From a checkpoint of a small mixture-of-experts model trained on Wikipedia.
Size: 13 layers, width 384, vocabulary 8192.
Below are experts of layer 10 (counted from 0) of a mixture-of-experts language model. Rows are named router (the router's row for the expert), gate (a neuron's input weights, with its number), up (a neuron's input weights, with its number) and show model dimensions 128-255. Each number is 128 + 24 x the weight over its row's rms, rounded and kept within 0 to 255. Numbers have three digits each.
Before each expert's rows: "gets" lists some tokens that make up at least twice as much of what it gets as of all text; "mostly gets" lists some tokens that are sent to it at least half of the time. This comes from a sample of Wikipedia text that the model never trained on. Tokens count by the router's weight.

# expert 1
gets: " in", " a", " =", " by", " 1", " an"
mostly gets: " =", " Total", " ph", " An", " last", " Be"
router:130127083130135101169120103153147086150102147143125157127173145157117133162091140173154113146156156117132134127127167172123169129117180150095145110153145131103159161113153121101117173096103135127108103172132125139083128142142151103090144124162105123094116113154133128139126160137124139106153073121110140167127118089080132136110154088096151145094171096153144097146156124125125117110088
gate0:102115120141147146117136127090072159148141111138100110130119141122092136167099138118131120149116139125105109162104095144147157137122118145141145149162096137129109076106088126135147122161149098105114098125126077126160121151106163099105169096095130117149106184091130121147116125119126146123168117155150125153134133099155113111156117133151121141078114144102157131129094121169115096066141
up0:098102088172106112101143107123109160163128178116139137145141164148152131130096152081097138134115159124116119136089152149141107107113150150133149152142080135118135142094115139140124118172103182116123142129170143131156152083153143106102125142115065146071140094152158137154125130120142165134159118144154159173129136122161142126142100110096100145104134133129150136123145138133129139122143
gate1:107153150165104067104131123171119126108134095140131123115127082110121102148111125093136115127120142127138111146121101128109129142141126153149127153122139137107114118180152110122158160177149122154153104150167088173117090112116123114071134148107087120124093121083126130098145129080117117100122093115137119096112125134136098138134121123107163152145108101142113150124147132121121133117130
up1:129150149138106133098119139165154138099222076099129127124117150121130110117097110097117162116130121116116129125151112139128103162091141100134125122154147122134158135165126137102131140152108146145119109133153114168155082135152140155113131164136137161143097116131128135090147118086140104139168132127118115126145130125131109103126145153136108101144094126107139129151147132134125150112133
gate2:139112093139132118094109112074103159141152098109109105115123167140172080118121102085188118130131147176138125118135112145159148115092091085138139137132140126110069128116112157136122108118105157118144120110169160132163176127117116072118138140118112147104129121104140107123078113142137144141126135118185092141144112121159137115112140102098052126141134145104123139132127060146087115136153
up2:131146170108141103138149151096150140084106105119136125104126132120111105168109109158129138146098130116145149140145142122139113116140155181122076137093126113157118141096135155108142147121117138197125139137154130095110111065146132140137103115131104150127174095180129156102142136103142135127117125131097161049108169120070103153142110150124131089158110102130101101152157168071133121096109
gate3:131131189125159124138133137121108139123120146146152131120144189128109152125140130173111144086137106124133117134124167145117115116097123048137100133118093128131161151140131115138120111158144087133137147140097137143121118094155096144072080136089126113121131088101130128076102086126158125125120105119155142068162131118090128135104131095127109121101122125136122140164099158080114117150116
up3:129116085137128161103107124158138143117142135127148137137124131102111083113103117071146128163140134132118107108124110136148143139165107158157190173134152086116129118104089130147128128115124148101163097133183121133137132115107141094142157106127147131142084172107107160143160175142119140144102146125103130179097144162131117143121133150169124147142114129136092114124113136147109133149151
gate4:110126106114115081184141120138146107088102152107148100121142147113118133151180154145136103176112148161138138148140105147112149126069145109121112158127096133127084157120161131165090125105090114134163145093110126161113135144110104088095124135150142116112118119112165102133104118162079127098134104162156128162069112135108133119104092118108158141145143141093144132132089137171107120131161
up4:110087091121137101147125101140131121118122139126095105106143097115128120126138163118120095095119107145128135174133104085150124091116094126092131151143089119113118139144111128210117114142139106108129116127098133125112122139169078113105095150109110127126117114123100095141096134132099154084170132122172106192150116096120097135128140117123121116133114144079121123150102141155105121078166
gate5:110105080131122131130127088157134154176154107136089120130131185136106118109092122129110141109122126113090136175129119122110132092131093142159109134123143162155106121129082127129151124151110113140120127170132144178125138142130165137108099116149125110191132125119102116111094126155072152134124164160141133143143114115151157130120138177160112157103151145147121125076146140141089135124166
up5:088129121125111139119170148131127124151144099140164188171156147118138121116082145102152122125159132110108115118139181139171104162145134107141113148160161093127176095154143135141113087120108116123157095130140134160139081117143088130108115156153126129131163134137104142130163155173138099106159115160144124142142133164135141116109139141131181116188121111092109127136142085151117102108146
gate6:127107107138170120137146122147148126165132130104109116146077114158118143116140175142142166117125123120090156110164138089119106138118086098136102096117125125128134130129106121104137159111111078125172112119102137104121089159100141124129141138131170127147128162134116123103120063144121087109112168119143090172116096118086136137159102137123107167164128113105132113165108146092140087096128
up6:121142151110115140096116111122134160103129120149114080132175114101169126154104151081147100116142106149153093140133145118153145134140139102152129118131109092127122130184138094104123095129142155139137136091148105125152130125141131097152094141119107110158077118133116140133158135170129151118130136147111133085106157149164137154125134110153151062160139147134121119138108098137101115173086
gate7:177127158165163118149150132079135147129114094097091163156150096105119096124115118147100110131100156105165102138156130109131158111073150120128137116088152154105154099097124123135126121117116106155133144076157118143141132104123106142121108121133197101167113139123137159109150164129154112170111130120149144108075146121142147133121106140161130152117123116127124151115153138116091080127146
up7:154137099089111115106128058163088132126095089076133129093119119131166152147141161110155169158129136144136177146165124109139171156119129112134119140128123139155126152127122152131122148128093134152147126121135080086140189111173141137080146088155128155121114120120153137149154101141154120133118114146160064179120154068091118136116101104125116090125156112141103131132146098122169112113125

# expert 2
gets: ".", "\n", " the", "=", ":", " to"
mostly gets: "′", " will", " tri", " par", " go", " Go"
router:143132134135152080063127153115125086114148114107133172127144115103093155140082095114081105143099144132113181141139113110125118153116093121090110140154119150126121140102144127133156130118121159129091115129135155138091089102152147103177073148146106170118125103107130159128154098132120127134169133108117114128094135126126135138136094134149129149175139116093138135161150141107143128144151
gate0:151140119113140127161109094115091085120167133106118086153129136120152137171121114101112130142101111107121127115142167149115116104101148139108081142060141093131092102147093140130092120146117157096126074135102151145140107152149134116145106037126135129105100138141098126120139153133145073122081112141162116112095124082124126150115105108136136140128146121122113149136154106165129092110127
up0:143157092135121136125091142138108129114107120121117143111129085131113117123111175143131157128076160109150124162117125159170135124099176072160134077111120099128153151100135119155155165159140110145084109143105140126117154109105128155133109117126144100169166160139126163124092137118140164138110132114102128102086141173126085100117113130087147145188126103129112124110134153127133079122091
gate1:134130130120114106112128150149179127117098141133116130122109118122145086124117134118086100129086137197110091182099152099064101143114122144143126101094119127109118113140125096128152119147130119147141124131135103104130168083101165164124163150117132140141114120151091157128125123091136154134155145170127120124100134083135149118096145120169126141182129137139113111066149105129097152078087
up1:161099091145108160092103134110148148134173166153109163128124122116146132130081138168124173093167129165172116125179051105119170116099127129120096129087122141155139140132146135114121161135133123105115135140144108128101102108137102137129182070124125154102108128138134146128105130139156135089126112104170120147113147133087178144134130142152058081109142139116157118126112116147135128162167
gate2:120135151137119127113126136118108146198111115146117139062160117119093166109117097151102115113155144130132101120101146145141098149124127099145135123134146110156152124150123085146157107121128134141170097124140111138161068147107159126106148112092141088165134142103140139097121107100134134108115124070125115083108148138106131127129143123149121115109130119094120164100160126138122136115134
up2:131099123123154137106120132130103148160077140088123138124082133139155162137128108093113112096131137131144051160127176142111136105120123109144151068126151146085104127128119172143107128135154127174117124085110116143182126196147151125084098129101147152126132115123096126114141093122130132110143143117137094110133122101124114111119085105116105105169172166137117134127141129120121089111118
gate3:165115138150111141125102133121135148161153100167101097153131135121136117124084132183154136154103092104120115161154137122133169186160100105111144171127149085139099102110130139145119115122172084136127159156130139129156129122147115106107117103153199125198097114100122096116128130062189111138066147155144091141117103133141133098099099115148174081116165124129155107096158119137122117133126
up3:126152121147158150137127111117094139084107148108128129122067088093110158106132125081107126146153128128165117135119121143087124076143129107124107083110091136138115138162156086112111121120089161140167106129148105125121141128119134136155172148110082131146146145131103122134128086137120113107127125106113134146124135122132105159144123136126095143140139143142134166133126096119123139133113
gate4:095123099124139113118114119077148135166156127118092125126174142128117149164123120106103152158060134110162123154122165131108105130144148083108144139104140091144141128151153183168123131101184143137120135140141125058106131115111126154110130159113117122159130134137130087130141150135162118160146142121104086125161134135119118124085142139112149075141149153117167142123157129113135165130150
up4:118144115136102131162100079157146157126152141158141153174129172091128098161119120129124109148133148090160137153085113089098126157108154098130128148127098096129124162122113144138147095126149120139118127095131095111091158192130160168040123146149103140134095101093135090101140111150162104077128115122130109173130133131103158140112136137131113134138126137169132108111120139105137121162095
gate5:105122134125122111144155106107123106152117117142177106117138099108135160162114100113116152100150090141081155115131165131125134112141136117140136140110122162144103104118173111143107136125128133118129113146133104097091107123143148117145136137125129116113147139112150103104111166140087126146113138146104129100156100141177155129096119139157185142092090126135119154097123082133097144122130
up5:155138132182132106114116104146152141156097123155107145099130076136126152100114117131080140140157151090108124135119123169162159128106120153140150146128115106143116114132121148108123100129129107133133181152122087123120174124141148104187163135120105120131133109099102111120121139089131156136095138118154145118115135143150149168120135128109153124110099134160095099128062120169119099070119
gate6:146128096149142132156138153120131136153105099147126144127134116145086091116131119127132104171106100123150156133132081139135124144168114145113165143162125141102158057128125088104065121152078110143128152113104119145133091143151117129078152173117127084153132107156136171112169129116145150144106104114127119117100106169162155144152106084152071114139146110107179120086126112135145109121100
up6:141150085120136157133136148109124128154100145128139131153145119107056145108138095097130145164140114100116107062138142149165134145153117134144178172111106169159160115111152157135120131087169152183104127103098104120174117133141112161104151116122157121152140162147122115114108109081104137179128129091123140074167118134154148111122133150140143115115152109131099132121113145124130091139162
gate7:149100100112173128108108118138131113117133116140121112157082095113112156120105129126101105133104077118123139136104112128087146106114097129114129127093121160120093115140148111152097123094128090093141108158104107127130151134161139150098118133159116124097131136113134143123114142101106134177072104096124114120131129104172132146110100115130129147066162166176165109113121148129107138115184
up7:092117163124113137109107159123133190144150110155131128053102133125144104154184091147148125123114154159127125164152131166091162145140111129145136124149100173160098143150117112146153123096127105142127154163133090115105135104133160123145113109119134153165122120098147085127155144157144101108140078122147093129126144107150146098091143134165134103120164162100134156118101124119130113159073

# expert 5
gets: " |", ",", " as", "t", "ing", " on"
mostly gets: " than", " dis", " title", " Website", "oa", "No"
router:133135120147150130133114148111112130138131138113146142116099114178167141076120135144168129155152147142157106121107152155140121151129097100159125107135078140105134107145163143115181164138097133112151117193093116166097140114098155102154202106117103113150133131134134134114116133141112121132117130160124101107095132157150131105149146138098122108164104138100104121115139147136138183084118
gate0:111124131184123115148130158158118125139070120127107155151130126175102132128137116137110100147114148130103094129050126102091151129127111129143127154125107134103130095124119120123105156138149141103162123130137134118109125099122129123170102167173144137161126139106086155136146151134138114149131136145137109142109126143139125110113101159163128142091153111156124127124137126149090117141137
up0:125114117084102175144150096157120142133147115111115146102147150128111121158145172142137145128153121112113131100190133147152106174079165147105173110120158140175115144141122116175193169136095147167144094143081122114120134141130107136079127106145087120097122161127131120126096133181141101119180071134124165139142132107089145132135109137116097107148110141136132098141127172109149117083114
gate1:096121126101107140120120110116079111127157093134110133113143150111136124129166134136098147125135140143184156135149113124109101140134161105109096128111103133139079139124137167130141154112117124106100158157070117099131110139150098109063141150111118094114107090148154134134083112112126097105146131114145131168141096132118087123091116150105109142071152145151141107127138131100115148154139
up1:175148148099136112136138155111167158166095163137154128141118077107135171127051119112144105118094110144149085086124194131159134174153135082124126134124131111155119127093130099149127099128109083158139120117161115148139144120135169141118102125145144110139128145128071135107164142117133157146115111139156145095038152171129141149150105128127123129141115120125107146140127126131111147098143
gate2:093144137137109103108184139133117084116135115199134113097139137132081122111123121124103135130153145135149086114121134134127093110110132155172123118131115131122139126085116038143135133167169152105109179117171163113162170107087145158134099127129156127147150121132118172129119112166097152185145132119056127144131124144123130146076109153133135139127111115141113104147120132090136093124113
up2:101140181105132122151173129138130079136119072175152137074182132131087116116124155127108089138118114124144114139134141116133154133061174152165140144154121133113141153100070102176164117129150159116119142142151155124158111120104129162107117107161144159134113146145124122137125112137131141069123088144123177091166169137125137147116098110154145134170122129144108140151099200073147096140138
gate3:140131066132122123111105106134114125098123132114133125151116155104142161154133103150098125106135130142096097142060119155133164154128125143128160155102159125101131135146099115087091124121172125131074148147135162114129111172152142121135150133137098093106121166026128109141121103100114117106094098118124136117145091136098111153105118115173096149135148136147121128135122151164112131122134
up3:100122164143133152135133114152105128142127100151092143096133091122119146092115156116137100169083111102169167142190171117114129106099146110115101101130099127181117121117122151160185120099114124117140155111119107145133160112130111133093104129124156162123100113173126127097095119147141191137142155167143111143107151130146143105130132149125123115149094113112142128109154121117133132103151
gate4:142150102108131115104116130138140122128108124132126155138088128123100120103150101118123114160111142150102141097136131082091161098135125136121152087186134172101113133144097131101136099158133146100121105111124090132163102128132120083135149120122091127129126125104143051127126092139106120099199132110159134154117121165099131129166116183084128071092134135165140121137089119120117140147162
up4:121112128135103152105152109176109126105140127136104138131111112144097193096119136113101129048116148122101176139085125114097117155114109105149144142139150115128144109136126118109151104140117153122112151093087130112130158126137142132121106152108170164072121115140111153126079102123117168203110160132112124132141151090135108132137193146156134146109141123174115106115105111076112146130121
gate5:134155100119141113107088119088137124115162120148130102193101088109159111195111133067118138140098096154146172152145155112149098147134149158084124138127128133133112121091119148095116125109116093107099097139148135164092118075096141150197127127129110122126086149113167143120138142133144126110118151119111145159132104101088118089153106144140138110130128128133148161131156138082112143160151
up5:141131130130084165152153151151133122139033121094108155111133120126114084129124125145121131163096141105106095095133073157120128111136123134137148111135148137079120117104137115168150129160102148103160143155088131106153093151140151133140168129148116069158118076126145112111151116086127112153126135105132157124091146133136146143080128126142123097100112137136119164120137095132138115089140
gate6:136115124089091131108132122133096075152144110129132118109149101113107138110149093135144133145141139130121137170168120115065183114130127087128132052078142154137101115085134116163162118130149130139126107104122168174107110138155129132095161143101120141127140131142096071137171158116123125123177151104139150168157113131130119104113149160141077105101121132108175107151082084145156103081162
up6:133130142107129094121093150154150060096135126180148102081157115141119100101136128158117136134132146158133129125178116147090142094141127091175150115135106157140149186115137130187144108129104149146135105132124166159150119120108101142120157106084174150165148132127121078122147149079106091145122162108125131152130131137130128129125158148135107120110135113103108119148122133136155111087135
gate7:087146155111142135147153111091142180128119150107111133116175180109107122139146100119184158133141119133139158098120135107162105113141148095135152116104118115122142157147156159118152146158124113167129122109130133110166143130146147114135110089102107175106162122140136117169099091103134112115104111137135133156123142171169115095110125131104149113147149118140102111117110129113071096150165
up7:179131093117150153103100136114165118111135092116133125154114106146180158091141136095062076159108163083136131141165099107091135134134124131139146130148125134146126134108133115164069114109146111141120126148113077133117109102131166181136133149122128129144128114126124094135098150128107134132182128081128109164132110128116138104166134182147142122124146133114145140074110118104158140137119